Experts of a small language model.
Size: 13 layers, width 384, vocabulary 50257, 70.8M parameters.
Experts: 144 tanh GELU neurons an expert, 4 picks a token.
Training: a variant of Muon for the experts, 368M tokens, 7889 steps.
Below are experts of layer 2 (counted from 0) of a mixture-of-experts language model. Rows are named router (the router's row for the expert), up (a neuron's input weights, with its number) and show model dimensions 96-143. Each number is 500 + 25 x the weight over its row's rms, rounded and kept within 0 to 999. Numbers have three digits each.
Before each expert's rows: a language model's description of what the expert responds to. This comes from a sample of Wikipedia text that the model never trained on.

# expert 0
It responds to: Commas, "and", semicolons, dashes and parentheses that join clauses or list items, plus the words right after them (which, again, whether).
router:478530496495536523517498520506481528555533485456497520531468530464472527460472521522498504495568517484480485551472504535504447529481482491506491
up0:510516504507517487458522513500494528510517517462498530474446508474528480470463503507544452484514514529503527502550461498528439551476494502467510
up1:456521481462542500450486499482478513538476484512488499501504496477490465492524476449551474537527533533462435500471498490540471519452510500476489
up2:493494485495452483522497485465539538529566513485506502487529547478484504497517507514488525488490486467515514490514504486521441489510449542500511
up3:476500431495530526523483508499505507514497509522535509515450501556533503511453503511494496536486482495496527460495520537476462501507460511487528
up4:490514485455479514465515506461505514457454470514482496514474509514486500529517533520483501511490558519476466492524512471465494492477488535486499
up5:481519451528507483518496507516499524492522536483517481523482493485495481475488484486485508495502473485468534491484514524503538515491498540478500
up6:509477495524518516509518524465474499512472520488483514543536494497524473518495512550481461513505504511509496523533503471533449484448461512473487
up7:545513490517517514517509536493544507545507506492552463502471476492501525504505509520497504482455522462486490490480502519484434491507502480491505
up8:445553502495523514454510520499500469490519473482520475471521502509480503488466548462512471515505473525560504490467494487523471494503502483559520
up9:494539511531521494525527500529455501452500480486489494538438488484521496472444476480493465519497511510500493475511483522498482499556517457474481
up10:470537534536499507485501496485487540492494474511505460494477480495453487470500480505544487501518476531544502540528481501510487503518537505502501
up11:493495462533513522529522528507542477538476515451483535498461489497524533473492532489512518542527447512497503476460487500471512531516512527565477
up12:530456472515514480532514493523526507497489499525502543443504555536502491493498494519497417509446482501498528494521508514520484520503479488537475
up13:530470509506485493512477515437457484499501469501560533506460485523467516538523530519525503497502514490489478501465506485526468545505490503456507
up14:464491479509491485472464480499458485526491547502491529538494513504464487466516500494470511552498519470524523503501511491514484532490510500518461
up15:512558564502510475501493493499467544528475468419490551501547483466516475486504471521529505493543521490526560497501489520520484491530520500509531
up16:499532494513510521468486484498471499485479532506510481509525495500474515482493455434518520519505486505484520467511504507522546522530474498513453
up17:479548513475510516539547525490526478522495501547543530535501533489495515513501495475497547476473523478525490503496493511529491476479513547517472
up18:504506490487493497443516523448543502542500509481540509508481483498504505509475510507488498493516518493502489524489573484506493541484481490465510
up19:474524500504516545505542506521468500460479502489477471537550521519471440471511486513517464538460510492480487516477507506506530478464494519513497
up20:483458465476477498499487468473487490485499505508479483525497522523480520504482473493504487516514527534515485471537542498539516485500533515512527
up21:499518471520520527529492515523480516501516530480499551502498507471528521514515485508438586513487489480541502498454495507476460485556490472523516
up22:482499495494536498492477537512516507487531438513496512515526480478517489509480488509501511479489524485461526527465511489501481510502502531515487
up23:512491490484527512493532538439496497483522485482483535526509475473502500494476470486508502526509505525559488499474518498504539457506515477500498
up24:453500480539524494485511478531515529492553496522528486506537483501515509511508493513483492495493495492495500487497501467460449461448463511523517
up25:466504526510490540549527511529560497478509522468519506531458529497514523518449517485520511503469496508481511485500500528489510506512563469513525
up26:517529495523478483539513498505521531510504485491472532513488519459478505532483471495530490507488463493505514480506485527502494458479486541564527
up27:509487514529531510503461489502486505504516496450534506534472558467530537456489495496491538479453457526491543475509463566494516527534489495513512
up28:489485501524535531502491517558528472509495479482483477534529528500501519474485490462517514521516448496483481509493468516495478489532514537556505
up29:467469517482504497474491445504493479516466515505499509556510469520495458507503486508493546494527466454470480498532474488517531511524481511481473
up30:502536525501506476519491518499522448509528507498488526508501493540490504474516478515487464521553510499494458481458510495516471528531527466518488
up31:499437499493511551519511523513504446463484475467495535499472514529466536478477473516504517496508502463502461530452510474497522444484523520528531
up32:523514486529520495546537541503513546525465490502487462538477558478498476492513508480535485475503509511500534515526509516553527517526534469512479
up33:484495540487524522497490469487534468480530566477505493454429501503532496511485529485502514503524520509486484490539496510485480528495492465512495
up34:517472469532487515473493483470500483508507513448506524518513530504510489503508480489510449495533462466518475522457494491540458513457503493525472
up35:521504513479532503541524511493516541504501479463428522497492498486506496471446459479541505469509500513473434534496499514493489533521499503506482
up36:530514529520514506566441503507484496514529505488490488535536510492533537452513488497502485517547480489502501469546500524488502494488501487477531
up37:506499507464479510478461458481465535509504491472454504490480513489509512493482499522511487493523474510470538545525494497540470527508507514480472
up38:477497558526533505517492511546539532519511509475499529483505476473497540490499512513488531506496507493446499488490514484553502448528541473499478
up39:491533500468498529465525472478479527495531475511478532510477471504467494492457470492560513505541507539518483521490509490504491499473508504498503
up40:484510503503483533499465488521471504496469491532489503504563447528537477534495487563515528540514466549534467489474475487504541468473486476512519
up41:495520509488520545535504508477485477542438445506504492484521532497529472509511515490467450547521494488507544510473516554529495516522512472456486
up42:513467511502485500522525511500546479495530484498501476474467540484522541492492440494451454469495495473540525549528505497458518495497515496516488
up43:501494517515468507510498490489535519506515502505536460543483502508523470495515542526480488494504513548503501516503563485512469521494537470495480
up44:490521482503491497516491523479526505509513503493486522518519489468507498555456506491529518523503497508490528482527472499497484502549538459519475
up45:509492527521510518508510496526511551519477504487525478519501525530503529494479555553485486492498475492530448510457517513516468510445440485522510
up46:476511500515474496491496510476484501500554502486525519536488538508477517472471503508496486526495522449509508517498474482486444484515504473500516
up47:459490461468522538529462485493495529503481505476541503507472524446465479532484507522490500496476480478440531516515536516514526516522480472486488
up48:515496517530483506533528483474492502511558569487535518495500513514507490474524457471473504520477513463496503486457473492475477521460477493532526
up49:446515468501514528481470495500474511510519512487491505516458453479500496535507490505514482523538508496499494534480494548503494513538492521539516
up50:455510475507516511523483517553473497517512439505536545506492498480461454520495477507479458471524510490468558520497540528467523477512497488507545
up51:536518519475549492562451509507474506491507490467436540442491502498529515508511448517503511476509481506507500501513477466514512481460491517455504
up52:526522511483500498491434511461500518478495490502537458470479466496515463465533465508471505501534492479481468500537496453505498490523489527465547
up53:570533481553479516482442495456469533496441506485508480538514523463517472489489506537522491516578503485492513509469522523516434539485516494457519
up54:518497534487510518494509509511544520513541532497492505463456514490507511476490541516539460505511462526484493508541540491479488535444480509481495
up55:474475521541502502551525498516480503462528493484556513489478476522462535452560484501519520501475478513502486511485524536514518503510441505489484
up56:547439520512496545508478525534479517485486484471481518512516504480479484490508543514510449523514465528517484483507458530512459539555527503511500
up57:519518525517493495519502509455499515529466532459489513544512462504485547499510516479481512521540483489469527507490546491497521492540486516495513
up58:508456507472488501474508503551469476528499514517429540507509475502477508472469458491514491510506519490484502519438529504481497482484511497503442
up59:510480485480477488515516498470480479463525517472525475521499455476496520453519492515484519513529518512500486513527529468516510494480510540465509
up60:499535547442511467521515478522494503496471460528440500530555554460540542524500519543510475477504503525454559517522503485501517491465496502504495
up61:497458491438485446523497506514459545495539478525523485509530466480486496469527452509502527506509488461523540480501549519553488494539515498508500
up62:544508515498495539534513507484496477499461469512531506549486457456496487489533498523437495486541509502494473521462495502494516467499580540477527
up63:531475465498484513505483495512452471523496491491499543467488538498517528509481531534479508540503494497501509501477509511549553497547520531493517

# expert 13
It responds to: Digits inside years, coordinates and measurements, decade suffix s in 1880s, and units such as kg, lb, km, ′, ″.
router:500525460513562486486489468459476520527498532510502473468457492487491480510514507492517468515479529443481531494447491479508450499487556503457501
up0:490495486512492528531492503522435504514484502529507480489522478527475508468490441530457543545455495503510478521450500429535500450504525511491525
up1:505499477520508485501505493459495491459506527487488503475482487549480493506498487510521452530472485492486494520487532487470495487520446486544512
up2:464538538511460544476479497501526480504470469520511501497501481501528477514541509521510493515499485542488478487539520489502488477481504455464503
up3:482456481528537521484455497542456522503496539484492485520497514477458533492487497510478517503478493482507479514506511467489520531495512479508540
up4:479500497503448470465496484499470510468498498461510497538510537502517465507483507556514497495496515489511484511464478498485541497547496524494529
up5:500513459526563479462454516520498474548529458527469484472475485526528503512451528458517477455472480480454517477488496490501475495485482455475511
up6:474534513489523493538517480498469498512482465550485491469479535478446517505508480498506529557484546433485496529498504494530470514515514493518494
up7:505538476470554505510482516514525486488500499498505525503491500516518535525464517482478479493489504495460517499487526479487492538510488513489475
up8:479517511509453473547440513470490484520475539498477498486492510515520506536538504509488482525519506486525466502472508520483469453544562479538533
up9:501508544530428498528479490507488504538541496483507473511467513466512476495484529520492501513465487535487530539488487479515512487531488470539499
up10:535514516479471505546517495481497476499482480493512521502505496501480480478482515468489572460512512529474496471543462497530558477502493521529515
up11:501526473504499492493465543495475494494467541459469494514507525502475496499501516493504449509496523497505506469516537479491476520469538500484501
up12:471535507485524508529536484481532510498529506512542503477518481522473475434522470483520510498465488494478497492507461490480469493510448486488502
up13:508467480485541478512508426477474514507510534532469510486477517497477484509498537467492524481480497497505451445455496484538473505532519504501508
up14:498527491513543493484484513503475439519471521496509448484521455479506482517519516541515471485486533510456472481495508516494488495496547455473492
up15:523520479517470493526538466528493463482476451510514553506505502534495511499517491500496511480541488472474568468491512522490504442495560499509512
up16:494535485458489526531532490508479482524483515501511495486501507507507512506509499500491489518520514529515514515553516473478486444494528497501506
up17:501504497506509488495544513532533444490531474539554501516496478514515501496483488486492517536486513455459476524517493517520540529521489471479527
up18:499469472505496435502470516505492516533503514489521549523509498513497506504514501493525554489542518467460501532431512492463500513529487514473501
up19:523493518486496525499521458487486466555498517533495446475443519492485489538509509516502473483511505510503518487521511497481478538489495532502499
up20:483534473519481541496507514499463441511518510504486496485519477480482508509484522508544471513501498500527460434551501481492493510532540469530505
up21:525489495501521516504499495543534530538502517540466497479484505523533495448505481530536506517454515479498548480513492508491439468515460470453535
up22:556518531506493436480520507511478561513452502489512485517487539488515488482503494513524451506479517451454482507516458498457501486476554508464527
up23:512508475499543519489502479453480536494519462489489535498486472501509492492532511491513526534485534485519503490477504477534498453490491484552476
up24:536543508487527488522545479507490503525546491460546481490472495444523476515463468522508500527511489494482485500519473518547501536519530478494531
up25:549496509475523469477465488475519539492452509510491494507513484509519483448512475514457513496524500488569547471542506526489510477512470515511507
up26:506512502505527507517491515458485513497524487513476447542499541531528487512564458498538511496519484479468436511482540460502504509468525522460496
up27:484474497520518512478500493503494461544492523508501482514486530485485528501506472469509496489542461496518540502508486497497453528524506492486506
up28:479536503471502538513503521509501489507460485539519494512476474492492492469514487472486504500503550494525506501491478509479510503495485505441499
up29:534490521508505488535540480462508480517552527534515532495514569461496509561514500538502495505502504476458474502469538472511449520534496494500496
up30:513464495492479511538476475491513487497461456498512484529470488453515457548523490471501493487494494512529511488459520511516476510514506494497522
up31:524512491494499496509501500459558487505474474497423436483472511504483489530528505475500474532497505494522512476531493502557530505485506529481506
up32:478530476526518478522502481548501472489474476533482497500452509483496496475515479464481528513461531473469502515494519524572524490514517518492467
up33:520521534483535506528516516519511515488453497503507505473496518458563549471466487494505507458530485488559512472481533507497503464484531474535499
up34:510538556481528468512472422552465502489540544483507543492511497512518494494510481458480513530447498502510511495431507496527525517504468467517484
up35:506501524515454484462500484470509497496481522507466459542455537493475512490487450532491508494467524495502502531478537510497505497456517510437489
up36:527521476500544477470522532478468481517539470457486472528462470515534451483501528466513520522489502488495491480476464477519529475555469521498508
up37:466534467490479517519506482499490473521440471510504511484511507450515492445472494520487475481508506481517483513477517522537494481549445485485531
up38:536512474511476505488499536448516489519513476481517509470510486527496479500481512457476475492536511484512514512469507515486443503554519503549517
up39:511471493475475496514469500514483469490534448521532542505509477516498504485484514511485484492504526471442520543527508495451514506539506473459482
up40:479520489502509500490476548495494517468503491520457508502569469489481501552501546521474518551462524482523529487510504477503491492524546501495514
up41:442488479507499508505490505515492490513501471481508546485491531507538500505477518465546483553454514506501534495463571501535523533532472493470538
up42:508489482474515468550513496513509463477504501493469535516475511553503504498484452498513474464505490509486521491530493495513477526482525488482509
up43:517561513495503446516559493460501525501472472508505500467507486471488489502505474463537526514497524485463447496515518492505460460547529521491526
up44:527515501502504539492455511532470483468545464507503509495506480496491515502477464497490548503495508495492505522542469536497532475513521472508485
up45:489498512436498509515514481529519527454510477516473484465478533524534512486480480523488512455499483475501504501485484493491507504516537491477506
up46:519495507511515510494487494487466461526468506464471442467490530533536500485537502495532441506490471464527511494513487489516513530506521514471501
up47:501529426522515510513530499449515525495518499503495477506479472506543516508477491528509537529491491463493528519451505487510510490484520431535457
up48:516470480538453499464459475544547496479509489492463534501506519525527494510476470514507465487495497476492521501453465473481475526507523495518488
up49:551467545519502485523509470530510492495492478489484480533523494500487463515525517499528519536472446517527522500494510465528539493504528524473502
up50:540542485540521529520487517469540524503489508497545538520476470494498482515549513519516471518506535508495458477478511497538543454505496520461473
up51:530470461511522504471474530512538514496504519479512501489524542479493477520517484455465523565538489486514421531483495491522526506496497476546496
up52:489544457512477484502493504451507494490476525489530438509477502540494533522510486484500473526492495471501463513435505472485477519529510532471521
up53:492524496499563510549511477497498500453512499469493494506536493489475499505482507508517512542510492548453522482516532480507503465513565517465514
up54:485515484467464457498492497488492523472487505452504456509491550540483441501493495471486473523497496497523508523477480482517462478454507509504504
up55:531515512480516480479485525499452519525517476504536538467472500501482489500531519482554507524500479507465464519476503492539537520484495510477541
up56:493480518449481505492483504532478522524500483503483556544519510542501473493505497497483484504539515516478464491510530525493539536534464516486533
up57:551483538492497518525494500495497490485464514424458479470521506497460494519530483485552514516462514451525511494490506542528446532506525503462512
up58:517519516501522499497557487490502529500469501478520493513480494520480505556525493463533499451499510508513484497519498520510475509523497564508515
up59:482486509508480489497487463454501495517504528513514512478499478472537510467510485488501488506482494529500511508488478492555452485537527480443500
up60:541469503519494514484487515482540511523528490515482515505470516472538531449502504508484461512515492527460536494538501517505524482475535489458510
up61:508470551490514544510468470492472483491531516489502483492456491499489501512521471514522525486462515521502531535479463501499508527495477473491482
up62:541506486492517538488504505487501505512529500519540482508486529532498531537497452502462536508494512495493557443483505529532511517522544442492476
up63:536540499498477443485480492485494511493515502511500484487479536503468514470502505497526482491528520522505524513529498471543528484519554472471504

# expert 25
It responds to: Middle pieces of proper names and rare words, such as Evangel-istic, Republ-ique, Ban-ovina, plus place and title words like Angeles, Viscount.
router:495495488484481490494518496522531520489525509488522472513501476521498467522503509508491505506476499449485508460508519486487496520514512510441494
up0:532440488524471476559531502502513504530488481513485429507517491512505478462481513497537448494497515511507510508510471531494494498529485527489535
up1:546511552517532510483499485490446468532471537449497548484492525508491490463477526520516538471486445496527507501478522515501479520476518478493500
up2:490522511493463476487498455512541483487509496492457473541520482473485504507507509474497539495469489502523492527477489484531465488486522531463476
up3:504491497470540510484470480528480519522459469526458533502532467501519483476463489522512539497508478513529503514532503495529477474490567498452532
up4:518515489524509500466476519496532500519513480498505520503501509513469474508445500501484432482534513487500474515471524471464483509497517487525521
up5:535558493485451478524442488492487487525576484497522545501498500473490505457516541493453435508536521501480469505505505503492483555498485494471513
up6:519459508485527487523481506509541484512506490489535512489505504533482499516477487502509528480485562541486506500495515504482488506540463492497525
up7:487506477500497520519491546535524500513538481460501514511527502525510522469527489559532495496528518514523508526484496457497499494533512508443493
up8:505501487516484508520497525493497533467519515514507523535532500502496521468487515471490505533526516462510501499491501480505467536525501537481492
up9:518509507504498501483527528504511484539520501492519490517524489527526510548520499499513531500487522527523508399522516489484471485517501508512503
up10:541492518487493527476517512517534540548504476526475498531550478511496475514496482564478478553491518521513485471493510497459489480512485500505530
up11:512497539505484478502490500479506520512469500509514424514498472507528475474484494498522534539470450478519501471516477502485466468455480514509531
up12:513524510503538493491479489497551468493465506527473515530473481491516515493532497550521505463501510518463485481508502522506497466517445491468503
up13:481463488486477523478475506485509556491453475526480505557502485482479467443520488457539445504540509491465510495541500471544491444511493513506492
up14:521501497489511461496506494480505502491486505502501460510539497528538503455514508510487542517509481495500523506444506491499487489517473479471516
up15:515506483510505480498545487546510460508525501506479519488524460459518512502453530516506465490479531519518419512517531439493465532482500482526513
up16:498515529494520524518515530505514496530527491476530508510531448482521489502481441512515528523495553531491522514481511479504498492523489505478494
up17:536517465494516473435463531477473495510491520483510538528512499477499475503492494492501510515486536505521537508511566533502509503542490504527504
up18:528496514497530502519545479478490546518476514496468495494533469470481477511508449494500491514484458500519467478545525511532474506522546493492488
up19:474511520514535537484479502479553494514465500520500470490483475438548480525492482455495476527494462468506558524514522492508499478472512487491506
up20:502525503520471491495476455534468529494467498510475471494470543530497479492522518507511513479506496530467495475500478489454479500508470544517520
up21:489487492492515506547520482476506471478473553524494510460509481571504502477549506539517522506526503459477455477467467490495491475484527528510507
up22:485520461487451505487540505498486494496531517497496470524494496535515503470497467569511511500496503481536499467477493507500530468499532502476524
up23:504485504484490531491494496463527453494453507493503465527514511533465477493533484504512468495475472496505473507501510520488495516528496499485490
up24:478474533483530478544495494538487540461496532525435498569450506520546563500487490523540430485522536510473509501483486507497485481506515505503495
up25:517497496506518528501443503526503518501487489519530506530510516513456482514434465519502497470493468491525485486451491541505523534544511510496539
up26:540515494482528510485486516529521494459534523510557517517497505549530508518512467450493474505472513467472482522529428511540494462450518508510512
up27:495505524458500522444489453539502549461484494519494477496490511521464489524433470505525468474519507493462522542502504516526499509553498482444542
up28:498505477508453522523492475543487521471514517481491533550516491485486510529457493504479482477506481504488498516454533474483467514496542511520519
up29:486523458494537486510509461511482468512518521503496495515491518463501509517492487500464493500457506455514501506507545497488521495477499474492510
up30:494498470514488476508476513518498463473508523489491498513496477529463553466469503441497471497499502494488515526440510471492527515492530522536489
up31:523471530501473539529522516511454474491524519503485484518538491482493500511466510448504532518484478483504517482544513444581480478525502491494468
up32:518505529505550509493475473507491508507506484521500533516527476472510480520486470468495470494484494480489559490506500479563488523495479504455539
up33:513513486513518505459542540468503505512493510509521505527503543518510435509513475523519517492517517501534473470525509502526477464485488484541501
up34:494516470529495485483513529503510524530493466438507508534508552471500480482497469497467452497510472441517484514499496533528490485555498504499506
up35:506500482544474524506465499478510503458493507489479518486499483500495476494488518475509514517525489478518497492479521476452492502534505524437501
up36:502463476519548474500511514505513489448524508485523510519491518516525522430508478497509530511560507498484527478526514547497536477478497481485521
up37:535464485499485500497500492500493465475482515503528531496510527495462510508523496524507514497475513476538479501530486490544494520460540494491495
up38:481471491497484556518471506486471528487469522533509500479502504515482499472490511504461529469524475535524498529539508517505505476479460548491516
up39:466495543490473461520475527478492485517503487507520410499492538518490521514525484489519469487520509507502500477517522520513509524495490491495505
up40:510474543515517506486502486538478485533456457531510516464481547501527442491468506493476540482457482446494464449514473505537534468513479477493526
up41:502504549504508480515521537464512450477522500482518523491500523500529525509490497509491450523516487484485499507495539508506528491515501505519495
up42:460535498491534477517488471551500477508482510503469441512509485516502486486485523501518538547463531477487504513481497508526492478500517471462507
up43:506475516490527480536476503488502471491498496439524477492512501504552526497504525515529510512507507474474505477488482470476508517483459503510489
up44:497477464480456501493484477526506456471503528493498498516488475479528457490481511522511450523486472481543492514475518492508478524500541522479487
up45:491511506494488540492469513523500539517542499493484490484500493523533505485469537481458485514503517460481500441478502499461462526497545508491494
up46:501526464507534538505514459496544536478517477508499468480533527508486527493512541527487543480456501491533498509500534533529500496463513486522501
up47:541468554514528537535512529489500483510485514495518520498501524498493548439512502519552517469465472534489506494520500506518481483489506507532491
up48:552526503492493509563507509499511541488478495490477479504494519445476505510555522533470491516517504455471479510496486507543506480531487497466498
up49:540512507553551509535529511509504490535492467505505498491484477472480494535553498477456487461521470473522494487506505500521487484504469510534512
up50:510471486526517532517509498523527514494528503512525497461533514524495518478486512474491502507503519516488519514512544485475556516475521528464529
up51:489519559492527510521500489540483481490503499495480522494516511510472521519533465506481484512490484531482497494456517481511468478522476462520522
up52:538487509551529502439469453441471435508524483556479495461515511472435493532496539451488477504487489474483514478526511491467462486500551511491492
up53:537526486523503498505507518489467512483494487507519495500524503460481490481495489506481442474522416473509475533507521494495534522515522520445523
up54:493494486520497507530528532534544508564504486456506473488511497492490499478526487470512488507531496492522457522482513483522517525518540476459493
up55:498505512515485486556505468509472460474504494512469538517492503492487465490521513520509505487474496524513486484481490506522477496497577439487467
up56:511492501448494511519490487518536506481494479515516508514480523510465472527505482480517516527531471510507516493531460502537517504459482514456507
up57:484492506504451497502492475529471520491503507469518518463530516505498507502475490534466484532485515473475532494454502518491451524529477499485527
up58:515483523526502504481478496477470472566471550533427461484497475517508485481501537545492487513472521472473500479501523515530459483508471496508489
up59:504525518487458480507541493522522471494484460503474475440500496458512506497538494509510500508477493514477475495534494491519546478523501485474493
up60:467495525474506475517530501491526502461488490493495509508529504495479527511484463499436488502492478479493545515484519483539470475508504510541498
up61:472489462512483513525497533508479523513521524499504502534528483517515502499510508465487490514521503498463526474466472504515494516505538513471479
up62:530525497510537511510520493481506499493475475510490504505479563522499468518515456473517540500519534513536437499498534525581483484472506520503519
up63:499491493546518558514460476539496525503537519499483543505511483443542479500454491547474523501491494499467519505501502497467455524516488510476516

# expert 11
It responds to: Capital letters, initials and short abbreviations like Ltd, Inc, St, Jr, No, www, and country codes in sports result lists.
router:504485512496515495438521529491539513500496486467508463480489557478503476502460486500520523486501501483518452555507465515505522501501533511487490
up0:544493477483529455513499520522497497473514512534486468535488551478472472447507467488534474516493526502525515524478489546470513504528498473485512
up1:506542501508529523474488540514453508478513454481526548519480516501552444536479449469480492444540515499521498493502514474507539494511461534486503
up2:482501517498531534473483496505473552492483471491514454488510501466530510512471498522520478527511475510495481509466490539503500504496463560480514
up3:490493532518492507498477527512498492472488461454474525497473483492536504489498473473469464520494481470477535507485517504502550520487497547534518
up4:500511477476485500489495463514583505440488459481490471510516541490503511495523533478501474522485464516549529478500496449511490532532456481497522
up5:455504540457499500528453523512543504496510532553477496515541538485509474494490526527471520561423504472478528540506480487510475494504483489502517
up6:482477534475535516457495483486483505487489495520496487523537488472511502527542504488446526530531511493473491504527561480519474486508469477493516
up7:493505487524524497509514455549503541533485517478503497538508478523498548504441496498547501469527505499491476529477523513505459516513548506487510
up8:489495490492542499506512514515470530551522483470465501534493511440496516424504529507510498507481524432509484544466508507496465530507512485488503
up9:489498526526502504500529535470468525499507510479495485518534528503443531518500431466494516479474534510546509516484470484463499505483503508482530
up10:560488522506488533513503497554513473519509477496495501506552508466502508494484467489486504485514479513467506515521561441502490485481475479469504
up11:554481499472471472527544481505489501485509447498521476509465491492539498525488502483510511494457491478503484532471507509504517438562512503514533
up12:516477527477487525484512494498501510522500452538528455523517524490520454540515513540527499495459484531512521513550458495501476475479444553497500
up13:503467496503509559517516479500512485490478542518470491482528542493492474484438519506512472495500520524524481488480514517492457504482476496500497
up14:503476484483525501493461507560521510462507529501489503513531550522536515466524494535492493505448490501482457506507514522506493512478462488481517
up15:519525519524502493438525533512534466500544497483499464502494511521484491498506466510455519521443470485518497473517491497522494494527503475486528
up16:532478482516507530540498519506538493497504514470496469479440495511481482468504447497484515501498493529484483470497519514524479514473509504506512
up17:468458504522480515460468457466456469485513487517499507499535505476498478497473528459515505514501487474504479487510473458521526486462476528511508
up18:537468474487479517497508518471518541467487463469458472499503544495482530463515501505527490558533464536497498470475523506536529495510500516508522
up19:492495493489492506498529511533523511532501529485508475492513490462514468501477509482480519471461451506519493508499498497503496504529503512491497
up20:495553517526514517490487487529523431498521456496488527490495510503505520506484550507485474489457524492499493512494527488513506466472535477520484
up21:523489519511541516526490574507506456489508492456469497483527533531510498439500432514496472515528513495493529474513525494491461476519522512498521
up22:510524540515491542492502497543507457484503490512504487511467514488470484507506482520501499511496498490469496514505540531475452521470482469498509
up23:482495482519503456539505531529522502475516455478525466470543505504494525457474476528443500477473492516533528517512473506483507514458509515493514
up24:498520508481509523551466526478520492512488512498489503495457480502535485469470537523488537504473465490505490501523500516454510462496491477485494
up25:532568504501523493452502483501494500518484465497556451503511495504514525497536521491553486536520537550496521491529490499500509492509516523494506
up26:544509538505470537511504494488541457470512486478508498486536490524506499520516466500491545473479497471543478487485464494501483489490563492475483
up27:529527489503528511551537504480485537561546493475467507475498537455467502464511446509487497533536476494459476545491513529526457470525531487533486
up28:551546505529474472473513541462526472483476488491466491528508513483496503502494552454506489483503474524507542496542462534518515469499472514555477
up29:532517491522462481461498513544512445501497560494508488497516479492528492480459501504475522492508511491488467460486458489495520496498514520474543
up30:521521552521501477489499514527501525481487516511518503539477495486523485461447496501495514569495482490485510518457485519523496481504523476471528
up31:482530527519492475508500478530510473491515460522445491515509507483485491521506526481502482477492493502483501512506463490546544508508482436546501
up32:556457513492503542491513453526535483515505478496512430507552543565514498472489489509518487503510493493494472521520520482507555520514485545522478
up33:449485493486426484488528471518464522490478504473477486551512459521487486532457479472511528457504497500472502509511472499487500477506518539515514
up34:486508508515516473490524500495517539481486505444460497532533517449478498451465523489530505485506506538512424502466512478500456499511530507476527
up35:477446574514492515511562500480528496541510486512492493500544498545524518505505474586501516502508508466442513508518510458462518510509493501500501
up36:487491520489541490538497504500468537529528536488558523492545507505521476469545482532504525492489487487489475511516498463482478498491468468519534
up37:533439491523495482518497478490488501499529493516474526494501511513509456508497461492537538442501487496468499536508462443529492461526516479469504
up38:501502488557501519471530530494492483479473473508528488477477506459429486502467527480485498501471489503491522550543515548462482515543466487542503
up39:497483552476541484488474484485506522500522496457544527470537518484496482501494480485491483486480503478447524465534483531504513514505518502507504
up40:512504482487481484467507457532531469518545484489484443513508514478515483500436525461537496526478456537499519486478511493495490509533503513525525
up41:532500495520522513473456503490502496507508458500495535465474520530543485481493474536521550497510488493513506513528492520486523475518486510506518
up42:510540481509542562493525514475543471507522461461500501483482517485499500524500514448519521506485535467514471512446492509564475508536517500503492
up43:510494460521489500524484503479525525469499511539489492524528522484525484468461484479468478455506514496490496505475500507472519497510497475481493
up44:513516486497523508508538523495491496483516477499527495537500560476493495532496462452492486523495537455481534519499541519526503497537539491489493
up45:491529503523504506520523500473523503498525473500516513488542563432482502458485515462476465482475487479584446515514534515499490491530540512457502
up46:486522475429495511512494491497541536474491520574516492493507482493496492496506483503520503515451524486529517527514497456494548513514496503481529
up47:491516545475480526485481493535487493564476534454551528502519548514495492497472518526526493506481510525494502463468531501505479485534496462502517
up48:477477551494441511486499452479507503521480531506515512501493489496494527468510477505485529479534484496505481486530509490518472522468480456506534
up49:544530480481492470507504528483484484491556512473493522559488497501537491488531474451492489527514498494505508495463501525488492481531469518498499
up50:495476529470533491446483481496510524562492466458516537492531516496523499470521502505534482530496537475496474551479506503508495482506521478490492
up51:463520504464494503466486497442495501495501484548465512504518558528487516495483484495510476501549493538513515458502511511536504482464505481524476
up52:509478520526525550509464511472533521514489463495462517505439507517501534475503508484511473548526508500527549520489486535485507524450473469484508
up53:519523496551495550480511519461515482498494482521510492522482493510530444514509544538517457500512485499509518497533470513509525485494470459463471
up54:516509527533512480488509517506506461468469509497508467521575530501505498504468455516521501501453486502504501493519495512522501521475474488552484
up55:542549474501499534494517500542504512487489488513511503503468486471489435509517512463511493491473491491511510523477481517497506524519463500504516
up56:485494530503477493514502508521499504535486462485478504483531480459496474504501490500514512494498483514464499479539490467525474451472503494511507
up57:474446474513524471539475506511465498476502498506471526511494508478469446464490492522513535532537511491494502487514473511497532509504480526465478
up58:503484483506529522498464523525513497536510503476536518497483503530499546488484469528532513510503525488483546514449529490494496534521493474497523
up59:450509467494525493502477507530454489524531511512513501453451549492514508513493484505509490525462532466532516484469499507490479495496510479427526
up60:508523496510504505515500510521534482504511515489469531513496501501535547489493490523510488455492484518515525488503457507471462502487485475517497
up61:522524497471520533527508518506480492476509481511478513492479538524496515481556471520479546479514501474486527554526483485480522501557513462525482
up62:528517517507488509526517463526516536498524477507478482474504524503485465487498529498494485526465505461540467507491484518534477494529493481506503
up63:490498529520498524508481515511515494499503508433475490492541555469488526507490529508492519473494483482513437531490486528487498471511554489466485